config.toml
n_layer = 9
d_model = 192
n_experts = 16
experts_per_token = 2
d_expert = 128
d_shared_expert = 128
activation = "swiglu"
moe_layers = [0, 1, 2, 3, 4, 5, 6, 7, 8]
router_score = "sigmoid"
normalize_top_k = false
routed_scale = 1.0
balance_loss = 0.00465
balance_bias = false
router_logit_norm = 1.0
router_bias = true
init_std_router = 0.00647
lr_router = 0.00105
vocab_size = 15299
norm = "layernorm"
norm_eps = 1e-05
tie_embeddings = true
optimizer = "soap_variant"
lr = 0.00349
beta1 = 0.95
beta2 = 0.95
grad_clip = 1.0
batch_tokens = [32768, 65536, 98304]
seq_len = 256
train_tokens = 416100000
steps = 6706
dataset = "wikipedia_en"
Below are experts of layer 3 (counted from 0) of a mixture-of-experts language model. Rows are named router (the router's row for the expert), gate (a neuron's input weights, with its number), up (a neuron's input weights, with its number) and show model dimensions 0-191. Each number is 128 + 24 x the weight over its row's rms, rounded and kept within 0 to 255. Numbers have three digits each.
After each expert's rows: "mostly gets" lists some tokens that are sent to it at least half of the time. This comes from a sample of Wikipedia text that the model never trained on.

# expert 8
router:167134122131118149116145094149125135148086097151151132153067160146126102126123129123119117117096151175108153114128096106140136167090167130137110144123142104158160127099073144095133090082113145148097157124174103095125120071121172130150169125143163148151172104087149112128099125131158093170112145133138114129158147115137123114118151176099138176116115142093119156138120109119158141079100141137111190125140130112126112117134144170110117117096107163120139124150123105177122111130168101151145145110106137131110158138116114138100176123094147136120148116132111128167128137091144107132
gate3:092156150116141143125158093123132134122130124135122145093100133137108115085144142118130113144138147128111138151146150159158120127075166156105156071141128122135100088118164128085107145132113156192104129132125121124146105096146144111131138132110146079131076134155131132130146134138135126119120122126118087134151147132103101122110083137161118114164112146126108101124134131130115139192106113100122108085129132139172077125095163129144158188165090129090134117143137146086143153115123145104121112176141146129108146108107097135099078138116154127157157122086130143136133062111118162066
up3:138146118131151109118114126128101150087125083145134131112135172121135083122116080122141130124104112100133111129070120170100166153094137094119150106102147156122121168120132122131133109084126127122106101107134166131117160093155062129159151145069094156136108122110121104164118150120139120131120146180101150182130131150168133099113128121137137109121147162086134077145165138113143131123104108117123152103124069111108079076122147127118099161133136123101125112136115124178134107099138095127084118183138136145110065093151103142120119121135128125142136110166133129113127109139143148139
gate4:099100120132130135129122165105153155141118164114130118136119140119120126117086076098122100138144108100137158129174099141136119175129112118131120111119130078108135146181116133124121119099153141174120148116096117132124125139083168137130126114101166123145134117121082137116110139084146092125126133119106150154194109120080115130051100133091150151109109132157117142128108170107143125170123182075136131124089143106137091107108115114178151143142131119074126132103142147176162106115133105099120101149140124093118136139140090132104146130119132110138145185096140121115151122092161098115
up4:093142135132140112121144140167119080119156131106165160111122112086132145111140151150167129127150129121117109153093147141159119084168096133119117163177154150161162149144133095094166100100142094135149137124108167137153126108128132098106118107137106151163096154092144089177139154108097111156144112132157133110190164123168151100151098144091115127120129174131081136131151107145150109140133136160105092103153129122138130160126146106123113116115107137151152135132135163130078123118090086175125132089097122132101127165114160110133137134142161120098188147163133126143130150125108154123
gate5:165068069161115091118147146131164104139116152093153192158120111166101140132099079122131154159107113148145107113112139144100123156146117142135109154161100115154114159149160154093084110129137149160117156118128137125112100104120116092127122142135103127081146052130171128106148132081122109147113117092127092119140162123113120144162132126135124130147117131147136088154156121153132132118131132126179142116119153132061122161116117136126092143143127150086097094116177102163111142123115107102160133126169109108137135111120094142141147124074135120139135130166123149116144140140124145102
up5:119132153120157118106123134126102150141127065152149134149127113105150172171122126133093114100087090129128146139093093116143132143121143126113155166132139150097134093147112123142117145101110130122128117150149128107133154155098116137140144135143122096119116134099071135153144182132175128156130086125136146101178124151144144100126090099161139112131089190119122137140117071146065095125120116107085091154119155098151112094135173120169094117176140115115114135132123134086134086127142104118112136141095139110130097147119152139149120146119158171120194140136126152184129124112130133116
mostly gets: "K", "T", " b", " l", " g", " t"

# expert 13
router:108077138145143153080147131145156135084104157121120111117133105130152138156157122098138158102108120176139132124134150153136139117139156104097096131125130094095107150100127108120152114097122151119133096141114107111110088136125098123124143108111121104108076135139125145124137121120150083173140086130140102125140142097138180166117135161148086134111116163155149169148150105128068065134122131179143138126096120112171165093136126129148136148078118139144128139123129121112110097127144116133145131174191149104158154154109144130172129176093157127154119128088152082144135135160117126144
gate11:102114135112118141134148161164075127127093138107132085141120163150098126132127137157155189145087135177145140157147131131139138130118148140103113175102167113092114097136112086100136087154141126113088091134103115170160130094067161122133102136087136143140083138151110174088090187111108128161123155145161113124097113130114136106135131126146112135120135126124134162136120113112160154141151098102132174146126132143079129142099128104157101141110113108133128116136186088134103093179125119149159113115107103136149136120128157117146127130085122115133155176123120107138126153159140124143
up11:144135149122128098123109127108153099124122073178107151107130092095141147115143150110138067151125150065144108119115165145179134147114100110138149113121103136166135147105132133175132142134145159128109110128127141049106140171154094124123086098174104100109141124122112102157131131116137127132089088104131134115134131119128147188146146097139134135117147116109157102093154163137077126130133129092118101122168145122176134141175127128105138112122115158149088115099103144139124154116156112105117149122179124135070109159133121126097133106137122138146139125135126120093160089154120155097
gate12:144124138106129136134121123114142087144109134123075128137165162107133094143172106109127126116109115166150096112098182144124078116170130079153112082115130131149118125120132126098128135122148145126114081135120100167090134122092124094137137164124130092150086130153112128132179134143137140145137142144107121121144132116133131137142126145128116141133108154150136068143164147100125165132082126123110160116108148160109154110110144118175133139161135167159147126121076145097112117146080118127089149161195081119083165107145157123150134138102141095133115148145106130079103115175147137094
up12:200114114064144118083145154140114095136152123152149168072126117109149113150098136187128138100117113121142121127108138114129116160099129132134099143120097137111097127164144154145128147088144132150124137130150135103126153121127172128090167122105112135138162096197093129155122110168151120101118125099199085105130116115111119132152164108158102107123130120090105125146086166169137110153100165125089115137111131112136097140103120096088148101108136119137117081163117120136095116123155114140107137101124084126136155127167130132131180119128112114127123130096117103125148135139161125128
gate13:111083165127079106162121111108132136117119134096138100104108094112149095158137082088141109093135106164108113146174107143187125127156165098113079122131151133109110108136153101128049132078170103121114096165118145121143094164115117127149113126133115130125127150135125142131120149136100135105138112131123106148152092126110130168092110139146122142077100142113107128127156132129156145112154123118133100117148107185160133112103149112163147116119117150118127184110114110142121151131187092122128110122186115113096130144143144130121150127098070117120136160104170126134135106146159127149
up13:104151177120066221102121113132116098128152135178116134127094122154151143127132118156153155112113174111134170168141178120132125123123147150121139128141099131109092137100140140149138110162108150145096122136134144102114145134146136072103098093147159138158121168092148138133111125124128163160130139128135134127139130125149139119113080157098158128227141154154121079098104130128124153136142156138123153134125150128101124096184144102105152123140105096152170162144130154135166095137100121142131133099119153140156107090108123135133096142143134122128137142118117155121116126145155120124
mostly gets: "\n", "\n ", "al", "il", "om", "im"

# expert 3
router:103116172115177107117172146109136128145125117137121095116156100129107109120109078106119151109118092119182139109130101113079136132117082134149133145115159167124112141129104149215118113130116123122152112115160128100143138151162113083128117156124122145136078138142162133142191141123120116161160158150161092102093106124148123091124138144114168123136155121106108121108100110120094141122108144147135127139147115161175148129155097118173115125144143122143112131130095165090121149140133088114115110127127136132088140103111120119089148080147114180146113113123080166113132077108146115122
gate4:143153087139135107126157151110146161134113135117114167110133107132121134134110136121077121136130126158127127132147138120117133163118085104125135176171121112092149123155128141154116121126140142130143084102144114102119103105131157112140135105088174133171123120159132156181167137114128119143133120112168117129095138122131162082117139163153141144125111106129085096110087154151137105102114140120088132082079136113096133129086158135145069157145123129153142142110164158125163094125176131129105145164104105152086126159187143121112143125122103140065130119160072147097128091105156120124
up4:146119098116124114141160160137143138111113127125131164088109128093124113137121145109120149140114081089109136148083115098177160136053107122084124153151110140131096146115151125136096115096151152123179140120100122099106101112088094132167132100131198136156134128119112110126160127124126162148111133156158126127106118117096142110102106142126120124152150163126123127096102143116149124116127152155107133109080101116048145131074197108129080184152135153110148149162105136091144118146135138126155095135120090122105128142123131110116124133123146139109155129135141146106118153101116167142
gate5:112108094094166082148139130134104096140106090101137148120168124111133101141129146086147128105159172142121092115140150149125120121178145111141135155101135136104112132154102136163108109160148136114100144139150157139180129108069098149122135140128113163182096139110182136146136120108152145169157110123131113154066147142117129121121121110124104143113111105144091116101088110124125092116121137151147131113142133124141096152126117148148072118136111120132102151150166157103116121133113101091100130169133083131145102140116125138120121114168144174099127080149120131125153111082126176062
up5:134131121152101136127101117143136158149141125172126113146109114145116159114136095148126155114098084100124172111130162125145179159157093099155110104125137120130118117073111146141172140086140106108164150109088108097108175174149121114112140156137134095110144162106088142160122162115143131097090153121114124135131097107132161164144135157154132131116111117110144135144124163145119143173133132104122164157119146134145154094114134136156180138099117158096123140098097140164167134117129127136151113164118141106137152051112121160137166145076095118155136110104096159107096086140147136116
gate6:103127088157090137149155131169153133170112157080131143160108111129141132124094165108159153161133112135152162143148100119149142124108112081145128141151115103109155177104135124143090098121122140130159102127090109085107170144129131131097142112122177146138090135123124128150106132123132168097178178147130104130120164115180167146131170122076111123073138138128130137106118136112152160161121151128145135138097104148137143119115101103162108122140106125118105174153097126133129153156147139161113171130095122116098123112149092093157157101118119110117123148085151118138118102128165149175
up6:126079200106128120118153148124114086104128118112148102122159090104088121136156126114153145126168121125153103120133138120169119129136171128127108134090114134179148090150139191128158128186144141129114173126144129111143137084122135112162149147089129119132142107124146111118159125130092094121130133120108104062118110154133121098105144124149098144131086106200110127135150101141082142110137107147147136101117130083131123157128124143102115100104122140123130125099147175144158168152110128086120127167152128166102116183113121150119116139102164111150111122136119113134135122104106137181
mostly gets: ",", " was", " is", "),", " he", " were"

# expert 9
router:133117157155099170103130116122127106104109137193132107120139146208141171151115143126116133101090103143138128143120112142094124139142121125157155129102150119135120089139109117114141121143081110155135117125177135123138118118149127126101156133109153120156189116150116123144103123124135072115161140123124129116093130114120126118124124165101130167128108148112144076118126120109185100097109112091108129127127117109122154097121179131114107125125156149157147158154091112162109153149160144132153130135110065156119202118090143131136142114080186137063141113097114126128128129152142129122
gate3:148130108118171166138140117142123112152129111120082126153110091133103154159104131100133171183165137133105128122117148155137132132105150132133118109125125088103137119166084108157105103131098126157120092121109092157149147150110146102137082128117145093066131128137171125137127117081139118084141116087117142140152131096129135099102105115135087121111075125126104136144143134109134118175119119167122110075163136118136152166119101129111082156114088182121123131105139118126183129146139126135133117085141132199161129138090091121133130171121134117115110154111132147113150088136167133154
up3:140126083113095109121209120141137134151146109157115090117145141090119137131122164122161151100119149160137135132106138099126150148088141138133188116101131133121165090165125115123182130147101073116145112121134106154138128132118125098112086121124128157131111106143106109116105117131135084129110131111095124144080116114141092142124085121150118109134102170113091063159118128119149171172135134107133094102131106120086096132142138124162122123116084126148102178109123100129099098168184108124111103139094090142143111157140135132174133145166134134119143115179149133124141131123130101130
gate4:111123096194150116137110118168100148101097118110151132171107132135149123109110107125102163143142160124107117128116140105150122121106151159148146156096112130116138114118110143128113118126135149194102163095135065168117155137095113080103144134102109122139122137144099134161111155111144076127106145111132141128083134120134099130109142108141133118114103150146100141135146150126079129179153123081160110097133113122150082117097118169124137171164111141163142157114133106194206114134142116100151147097118106130139129147132118129152130110149158132110134153097108161120162146133169100146
up4:120109153108184151182142103104119086127134120111137155102130182134163151138121129135123157172084132099108157150154135129152140109122114135133112099127101131160168168133126130140149159130155111113049133108114116138102085140142106127103155142130131134114141134156091151112098139187149120110085106169100146109139131148135103142127153116127146162116120152091105105153077119123139109082128127116184134132112135151128129099125065119152139143160157141135135148096119078115122112102137121117098130129140140154102159082110097143159118144123095106108075132086137151130102147127131128101
gate5:123138157114111116112122080168163124189128142144102167123121117091105108147156081160154138125151141174131160158116170123135140115113134168158118143113133107145119118140129135142113115129138121164090126104105176112125130146117121177137109113134140127104112082143127147113083126089116134118128136168127081130150116135154098109102108084111108150099092126070161132145149153107113075149159104092137111116112112109134109117156130107181105133150124153129099135162123072180104096140137131118134136115079109149136075117128116122121130169111113138108098089115147130122128092077131143120
up5:117107092113120090122095153117093098190126147129160113121119107060142094162129126086122133137098147135121113111147161171138153130101094097106086169100151131135117131124109089088120144145140122122173121150089108134143140101125144138134105162106171114124119117103146097150121114162140148120116131179109143115193132145130156090110152110097089087124108102151111113120107124116131138119114110145168128141156140143173179125150133143129122109105106133150101099121147102136131139124098145131122138121121117082104126179097110157109106133108153116122167155155087143133123092140144119064
mostly gets: " not", " —;", " JPL", " well", " However", " %"

# expert 1
router:130128156140106078131136117110161165139092110142081109128126157158138115127133107125122095158103136110120128189129101161105164150175161127102104116117103072129117082115074146114139112138062148128099177112169144131120115099108113142134162133130148160169132118100116122147104106122131138148142113137154099120139135095084169105110134160100124161123128133145156115105133152146117149132070138127115181132119123110186132117131135131107131123144119154132156143117161137143111177128152137148137131149110061123100169118103177143108152129114176121087156120129143126110156114142144119131
gate4:130148131100112089116174123151112120126131110130116147113094133119116129134117091117145112145151117112136098109180107108135120120133099138174111149138140124130119135117095193159128126120112108137141107136110125113134142140076134121162133143171128120136142137070138137138120087113115128112087144125138147138156165088140126068116140153146137105106150132132114100138165089178116110121172123173166145084126166162148151090066102143155129135111144138102142128142143114093133090139131141160138175148169154128138104139137108148067108144087162117147159156065131112142121087149131162133
up4:129154173150121133109153147078192091158084152111133129111089166120145111163110078114138111145127129089129160125160164117109114103139168147119123164144132168141092144162146102134137152147161167162123127098144147088134137107132133130141153126110117126160155092123101178129173138092106165119152164129056130128099146088110108156132151118160150138165105159147132129136114132108132152110101103132136110149113129116157124123151142141115131175159121158130130096117145084156122123106131140137117124153163116125167187108124129114123107119155103099125117176137121127128142098140138171143
gate5:158156142095100088156103118136122100105121145101138157188114118138144101147132106150162118107158135095139127137089157125143125158160093109100141131111143096107125104177121137150116066116141131152122193135133126108152087124120102138152123122170124121122126149160088141154109140171151156129111124137138142116154116105120107135131157100103113152085117164131127122124140127141123141118067164135151124103109105142136140154108088123138125099187093093132139109129101111099115113155147112159140175156104143095141097123171138132135087098104116143149119103157126131088140079174109117176
up5:139147123138128107111126110147117107129136115131149094119167126130158187121144082157126139173143111095128123114126109123159123140151141147135111116122154119145146110164112126149099162126154122109110116149150143139117118139121076186139140124125141105110125122135054105137187115151159125151074099105124118085113121105088119151130150105154127147147109179111095125178106114163105158126144147126134119097119103148142133092122117153140105135148142092120122150123137107095164113106163114164121109146142111200108116119133163101141143125114088181160147152127085078134137116093154122179
gate6:106174153179097102138125170104144135182134125114190196132140150130090075149098109082132120111151145133113142108142134126117137115135133158122146125137114136140131113166138170121115155141126141132140119105165142118130142104122114122130096156092159164122116157120128104138127111103141129090122155121142161153148123117106129118110112111114093112118146154121124162114121151112145084155154152083153140076125126110112139158124143095114112152170110090110143119118116088135152081132140137067136149124113104143127092148138157088141104140139141099068142146156161180110147126156103078112
up6:137161117165157126108089134125093119127096150107113145086088110085158147151089079106097111113124119154128151140131128159093109110135133140078100118136181096123143130115130146143110133155125121109116143171151094096131126093133103134108150122092130189119114112143102107166116147138137114147116125178143086111145153096158130115135139087129098146112101104112137118113182123091135134146123147081096131124121131110119159186077171102124102127106145134152160110119119140143177079169115146119112128121154113142170126113130171090086141134104161136163143129136148124126097146120138113143
mostly gets: "ed", " two", " known", "ated", " used", " new"

# expert 11
router:140174104140099127104097107124130088142113109128099172120119179104142159089177166116124121071142154142123126129108142098137132100113148092132118128175107130113125169128167115110158139140107121112129124124109135159160160138111107158118114135158134116117219111136145130139129087136137192142140100108095149137104132139116121095129120126126113132133099124171109114132139136141128125112125132121096094115127148113158146137112129145134108151120188167098170164141156133133134066120118159127074119046130139142097084129118121152157107154145122107118111140143119087144138126121114113153
gate3:171160137128167113062121102121096126120081095125150132129138140075116131128159148145102124120119096135131129116132177179155111117124123137125108111120146083079103142099133155172133175140110148121132108093103123142141095133156114172120134110157130124149116168117125136130147136083142137140123143093156169105143119164121141095088088127087156093158106088119111135141111145099120133161128110100077148077107144124096107127097125117164131165115129114159148106128152126114136144110116172133099148117098151134126134102140103124144179185126158127136148124121183114115172121132131110136
up3:136124120123108085141131152128115087119154124128127139114145130182157115107104129070138106096131139165180145116133115138097105106116117135177087106137123151135170143151149103103165101135120141166149174130130118100128114151131159124113155164112138133144140139135135095130154144120098126114167151136078168104132099071105141089134122066110076125104173141120171094113118105097148134131156125141151149161149159142124130099126126125092121142117148145112152160155111120115132112109127121118133132147165145113108172118119124136176117099106119128101118168118092133133161147173108203128
gate4:112156135129126071157141161076145132113110104144127148112105200123093143092115098103126110149117091138120121095130136101135146129168122114211109120116123121103113174149123108111107134121159157132111149110116106137179139143118148141120100104173124149161107146143095148128193133132111126106134116113140139130147173124079138153134096165096126134100157108109109123112103148117078121148101127120117149176131138114117128102097134143128110136119136097088084111093114123118139108169123178133119174117133124091130135146149163128102082118139151110162181127150096117126147127125145141114
up4:126145151139169107151166122118153071114111108137091132099091161124098143143111134102187184130135135117131126116102148116119135109103153127133120080085104139156113166133129069101143161160146142180132151117104123108103132119132125146115113115135116111103129086123098121141167137084126113140155115140098139150136192145144091145123140168090144162128158085149159111125124138091099084148119092116154108129121106146101156082120110143160148143123096082109092141146074158110134093145139096150149110157129145140136139108138127147121135121114114138136136138145063140100153129110121133107
gate5:160146127116123146135159133149129096170150118152165154148169161092122103097123129128131130162161123121116091119153172104138119095168143121175115154180160110150121134147114152109084101081126112148138164111155122129110133119065086101118089145134091077129125179145103177170151123125113109095109104135100104124122144148102134099144116155104106097159122154159121154102153163132115111112138137130145112097099113133124115103137143120154141135158109136163181160118093121160121105107100089112130152125141129102090113141120137129144181147124114124147140121115138106121179115115138093101
up5:108098128153136137100133135072109106101101149096134090126120116131146119172128153187092100121114134147073150118121080139137112139119090164145143144141149155151155132098167151161117156128155149086067104120118154125103131159152087102131108137162116146126124152103116124124141142156125133127148106156139138178145133088153116114182127134155147129100110152126088109128141114175130085121119114116071127077105123132159151133121114136156136135127136159100106094153136124130078149136133125095159125130107161131140180099150124112164121104143115127110160095090120138151085126136168119124
mostly gets: " in", " to", " of", " on", " by", " as"

# expert 14
router:161154082144132129116122128136127143142127136159109122100161124137088140137187171141128129126186134104138153116123141147117181156154085141105163153146104109125129152098118099086132138162153136128090107092178115129131140125181051138133124142123150122136164159096112141101116116127094105123108158134164126114129108128098125179138126120086134120133126129091142093109153135098093174131110120154115159124103113132125092112131119137125123122142134072133118128126141121095124142161133118066102118112185154141142127150140094098125144108096112134075150143132108128166093118176109143138
gate3:134155113134143174167145113112176137122148124124145132107108089097138139163132094122147106087140098093093110151094179122152133125143167180139112131139110112135118101132114108114130063121140103152104109143122083126224116155164089122126155143143147078150134117085118128162181133128115087112119156098114129132118170097123118176140148119131124122123119106121140105102119165138134109141100090120137108115093104131135168159143111110128144154142130142091109144138095109157138159143139155180090162111110140124149134153145142120174142109146147157116116126100141123128140132153153116124
up3:166125130125101145126145084136094159142139124113152142140156110087114137110115066115140111104113104093142115128110137128160153133129090161129121127134132126109098105130108112135084138042130090131141117112120099117148164150231125111135112114148090145129125152150100126140147146137094087130155140165104160136130158093135130152157119125102116106142109139120140169093097117089128126150142112177139136133119116157165159129135123137117135165111139128166131168142118120122093164117144156157134153082102129159159124167150132115144147091155174122139092137096135103094143145111113136124
gate4:154092050124145115092130120117090149118154102140152147124096130142154090122118136099086144099102122095143136144150139107143143150101158150141157103154081143128125117125151189122123129137121117154140124135160162164152146134144156086108140169099104155103130159174130101130186146162141094124103113092103110101150133118132129117125109143141138093084123145157143097114130125146130145158112133121144117098121149175156189120118086140148110141131113106115101154162149104153140126150136107115157112153147118126122152117141097153114150135153171120099144134113131130104132150069162116189
up4:121112159112096145079155140124107113120130166147133139091067091158123146082132120121159099106109143124112110161114122117118158187106116126138104149134112110141155115153118096115136114124099134152124122151147181124119139110154123090131132126075122134124145145131120123144157136105152102129157122136146115138152116105116121099110175144151138102133155080108119139160084176134120092146152142137118130173137120089178150115120160142116126145118114152168121110092196154134129120200099100190085145133093151170113142162114124109099169133122160114122122141140134100125156149123132133125
gate5:132154101115107121099114071117120095133109102107092099106136109130112135089123134112141120124147144127115179138140123149159117141140120161127147071097116125111112125123109064077125132148169119125138092133134137132160088129157152139136128114130141132162166141111079096123169107148142126132140184133125156120120145072090129141146095145091140131106128118109093105150113153091128153135134125086167126144075096132142129160129122082137148133096134101176127151140118096155152155155102092101160117157205116130143124164136116119130115107110100135108127147156179134147101128151137148117
up5:133093101147140122115142132171111163142122105162181125119110163134096134135108111187130130121072122129142119091093121132089125166148131149117143138087171086143070115142122094163133125133140088145122155157113133147141106097122163132154105136150109157123137140135148120116131142123151170141163126127116142130117157159098126145115132162111121122131181112113120111095124128080150120144099110130081132155132147155122181103106142127146139134128125154096115119087120166152109133080151119162099154119071093123110103164149143131197128153157110081129123134105139154126180117115122119139
mostly gets: " O", "-", "ec", " American", "O", "ber"

# expert 15
router:136088157095123100092103108128112104126138164116174158134135132149132113078150117117083132133084137167128148138156121083106109088119158161136145152166117105100132114158168120141091156124112166137146166128104156142119172140080139148088128126140103127110097113106131118109147145149101138120140148099113134140092159164185064142135136143136098066116094144162085129149102142136128109139146101118131122138151112184168170149133142100134121139120137157116120133126145138140183085080127157150131137112110136126146108113118150131118106109135101125160093123129106125096120155113137093119
gate3:087132185120134080123117120155159169113113110160118125128126143121112123151154121120124157137099117107124154123142118138149132094128111138172114120142114126136127126099123126101148158172138135114106161150177113161148109115119134130164088129132121157139128121103103083137156149146125124130127141123104144159142127153183115195114094091118118149150167105162136091135132171100154069136144096137155127111101083071091130118116149100107161101066110118134099134112118069145122145159115139084127127107148135126138109142099138141127133124167088114147141112169157099121162110143165153098
up3:127169154140128129100121081170084170081115105148118107129125110133130132158120112101103121158194144134111134095155154151154127116125105124138080123155139076116160142135161141125110152121098128143122154131133114130142104126109112122135113183125122099187149137119192131127126121121127174120112122113088122147119089148161105129112163114157137157092100130115118114109162144139121149108082152147125110152104115129138167137139123102146148120172144130129085169097119102120110154118065120116167165099174123080136150131136124149107124100107146164160149128082143164118118115146119110140
gate4:073131110150141133124170135163128148139123117172118129107104092140121172130111093146159152136126143131106121135143150115163110134149115138113151141108137100102151151106167158124126105135117128168114097131113120160158123112114107117134136135147112068092121112101177157116114171133174159118158100148091121111163149153176074121113122115128131150156125130142109105168179116140120123126148151089174138129148120091139162192119123140084159156144096132164106108095115105167121141109130129155158130139161139123139122134087159129116132155187085107126152134105142140113138089115137126168
up4:142093113119155104111118165169129132121113110119085157117110107113160082115114137128110105093125068086156122173114120119143116112088127123150147103156149132111112122120088111119096129144091155088125146121120088129084119107135099166063091120185163104132162165159164148136115106100122129092098129132149120133144114179122151126142147153112153117161177143074135126103132113128133148105138121136100161096148175161135078090123154122128098140115105137137097148137149162142144158143150138093161134138124148102111121137114115135138091126121145106189152113125120114138129118117139102106
gate5:066179162155129144102142091134150133136118164141097113161140148147096117154114113124125146157147142160154127120180115124142143120157095151157103169091115153111099076123102120147115188124138114124151129153188166151115140109079116155164105131136093089165122139150130112162139131094155128146133131087138107165094138131141101133115104153145128119114105127144116128138108123136135127079116111118136122135130086132130113131124140139129128145101128073053141071105118097111101162110167146166112114109127128113119131146153167117173127151130126117106138122104113102128145125155136129178
up5:123121150144143115144090142116134142120140104119116156140123126155133146143117125129101139152129102150160175144124183148133159107109120091094111132095080103124137117145183120106154123108084144150148117156115136139115178141074116155155147094177130137095123108122172137106160090138160111134092127193139144178114167116127143147148116122138133142083079090146111121154131129145095127118112166184118100139118117129105114146134103120147097128115104167156141144146136138137117154137107125128141131096112140089158129146102099110090112113094127082133152138094134130069137077121100162131
mostly gets: " London", " Mark", " Marc", " open", "onnie", " gold"

# expert 10
router:095161089130154146185135144110114137143152094134095129166106123080138107139114128143135141171180158097111084115116129143143091124127108117151101122098121136153128160126158117135130130149157110110130115177094113166117104120116154124117147117109092111113125136148146141118178149126137125103100128130128155143143105137121153129129114061180155154151153083111111131132159134152121153151147142114185091121112139122081084123106119093139162112161083111102100110140106117135127144133099110113129106100111139123139103138193111138147140154165092086130131171136151125117130127119123200140
gate14:100120150107117100129076141134092158129089110102168111138119121115119138139174110108098141111117122132139123129142091129127117157138114147130106126088130131098121114134134093136096128139133114169114161160157150108148122082107133160091130155160143125124108080101127160102137166130132101119140068110125093110128122129136107163141139099159105142076138098117110099150162075120105123102145193155129109149161149136103161142129116149123181140125148131172129103141135144121150171151096141164153129125152073109125130064106177129122151126131129098138110186154129106114138161121160135139
up14:134136150125158122118114129154153092124156132128128114130114117135152153129119106140144095066118154168132128132129148122125085147129125117136156075092137093126148138168133123080131111180124108145134134137141136127111116115116121166149157163126120101170120124140121127105149135114086111172172116103130104110141211141090118138142123123147139086111144147186075141155124150156086147181144147118114088152116137108148138113112139142091108110119126148143127127130109150111124171078116098146129130132115137165162115113155140166160125120143115151158079092163142158133085165134151109176
gate15:091128161102152144107091154137100147141142114123103146142158137133126140184102120110118121144149156162147070084102139081147113127132147120141147172107119107151117124155105158136080103123103138101168143123125104137118124120108172132137050131148148113129117121142117119115109101094136110119180124155096133144165157128132115060135128102114099111055095126175117109150125127119128097134133158173139141150124115113171105129138141101132113151165135112177152113146157126167075147125124143118129148111139133120116137135155143115146110141108112150176128158124157167163136104096133123143
up15:136093150144100132142124096139133116136154125115146181165105141123160114093161110101125149103129096146142139126162145173066161099100107151127110138115086123114134158112097119093137092164146152158129110120172152165142098130120114166081193120060124154155143115113140159098149143123111159104115149106119100148131092135113121126145139134103164100139150106138110150105169132150081145149102116109146144138112147101101157111113114149106116104127129103121116128164143146092133101152113100157108165144129114157150118104121121142104108135170083092123140113143120119130148110173149133074
gate16:113119138139147109104135132134128142146111169160081186133110147142137125125142132126132131144133108099150097100121106136143129092094089134137142142149112156133131140144093102135106169159101171127128136134104141105085127097119124087148147105115105131170104132162142110091143167083112135101132081123101119191152121070137154118143088159124148159135145133100093138136100109134147111138104126080161111130111113110148129157113175171118135111139178126107126123152085121099129113140135117133127149111111158079159160146157077121108128097172133063136127166150105117105130117132118172133
up16:140091130132097162122187099120143130149076190146134154109140137114136135150112154146138112151129107128125128116132139138102125140119141147118109112156108146074153121106097094114102173144097146126200142098132124120144149110110136133118155115085119152134120120160089130123113089059172117099141141144083164088124163098133148130132121126152132125153111145110131097158110100134110127097162139139155140146121115107132121141112154139139118073153105093097154142118073156105151093138110113126105155119172135131163152101074122144134182078158152117112137122145133113154127103125136128124
mostly gets: "|", "=", "ater", "==", "===", "===="

# expert 2
router:106115138135090127130126113134161172118126139174123120114101191185136136151109159121122118080096120166126137092135109173085147155133087153100136109124146116132089100118112121106139116141093111149123126133172121108134115125152113129137136154131136134162179134115092116150053131123157095156132134154113123129117141116110115108119143195085121121126099155094130106140118129103160100076129117137109150129126148081153161153133173154114129132125148108124182135109125137115097121150149147147148151174103085143100159106108129110079160105089144140111157112113129114135140097134141100113
gate17:117131115122121102096133102136122098112094171180163178152160144137108126137119090162168086146140131157138161085122148117109109133106117122150108105154082132130142106132140129159141127152116120171095102110131127106128096129122116096114097119079147156147115156146113085157146132091144117123121130128071148101106085110140138138096131106149108128119131152147105073130156126137140084097140125124146154069123129128121127121127125057159147140111133116108142117099147107159149139146151137113146159128119101135139095125122164167154110136149129118166195128146126106147110118092189103165
up17:157181131099166172106144116121076144092146131131146122154147140119126161150124116082151146176132118168092140090128127132129122116092118123145152090122137120107147131148183082150127141135151119154113102153176128128111097154149131145174127136120130140157135123105116117093133175143077170094128119132101096130101131095163118116121136102176131179109117134150124128095146126078131121115102132123142137112130132136075100114090116123100119167116108136108157156161141100125162117144152145127117130098115101115098082110116151179074125096171116139151157137132147122123150115085145117131
gate18:133141150099132117159088105163133162102074170129141162133113088163087136111086117106152106114141137123144115057138105132170146118126136085147117131077183105144103109115110122152125120133165155150088135127147098138148127143118164081156139140140110119153131133153125107144120166092117107074152165119122113151083138084144149157137108132112102136124137124117133119127141141109172115141141114127127110082160173164140134174119089115150129102137099108124108147152130129126162102125135111116102144129082120123156118111146087147141104094155137159110114132130147112143137131128191084112
up18:086143118148121158162129153120138117141117115135117111119152113087142160096135131104141101162170114144151152147179131132095120102106164118139105114144153146149153093058115154127091066127118142132106140145124145123167133141119116114120091114113104125154081165126169108134127106156180154104134132112090136095139155130142104123142138109131082133179183142143136103110152134084110132138156094143129111134179159143143120117091109090147178100141116111140113121128179092133123124106129155128141148100111133106142108087105068121124135114062135128142148153100130142121123131115145149126
gate19:122151153142070108098131126151098150161127118097120205148100099156123095099137130114111117118142152169143114074136139106130172121116146124120087106113121129167134098108114137172154122095164163134113169167126093075114174131145131149162131169172100152155093135121135137116074123132148117138165130131149124150127120106104079129133073107151134117089106117156143119117117144133112134153142133119071162074074110141156133144106130128151126159086114136132115110107140141119124147136145112139149144137139147152107111121109135107119112118135162111137107137110170122155136122127179155133
up19:102138128126171138123118138125141154100150113077132104129084114125145134172154110105148097117087132122084112124086129059166130089148059150153158113150094125151141110139106123103138056152109114083117121142118132134159063128152148127092113103107158125132135087149129123158163108107142094137128120112110155125168114110111165140134155130114125120116129162104145127104118110151156137112094113120136103111118144140121122130163109131145147151116136098184116125136174123113143145116094142133088176108114129157158157177127116111116105134149102148124134149139082105120165108151139118158
mostly gets: " P", " A", " one", " M", " this", " first"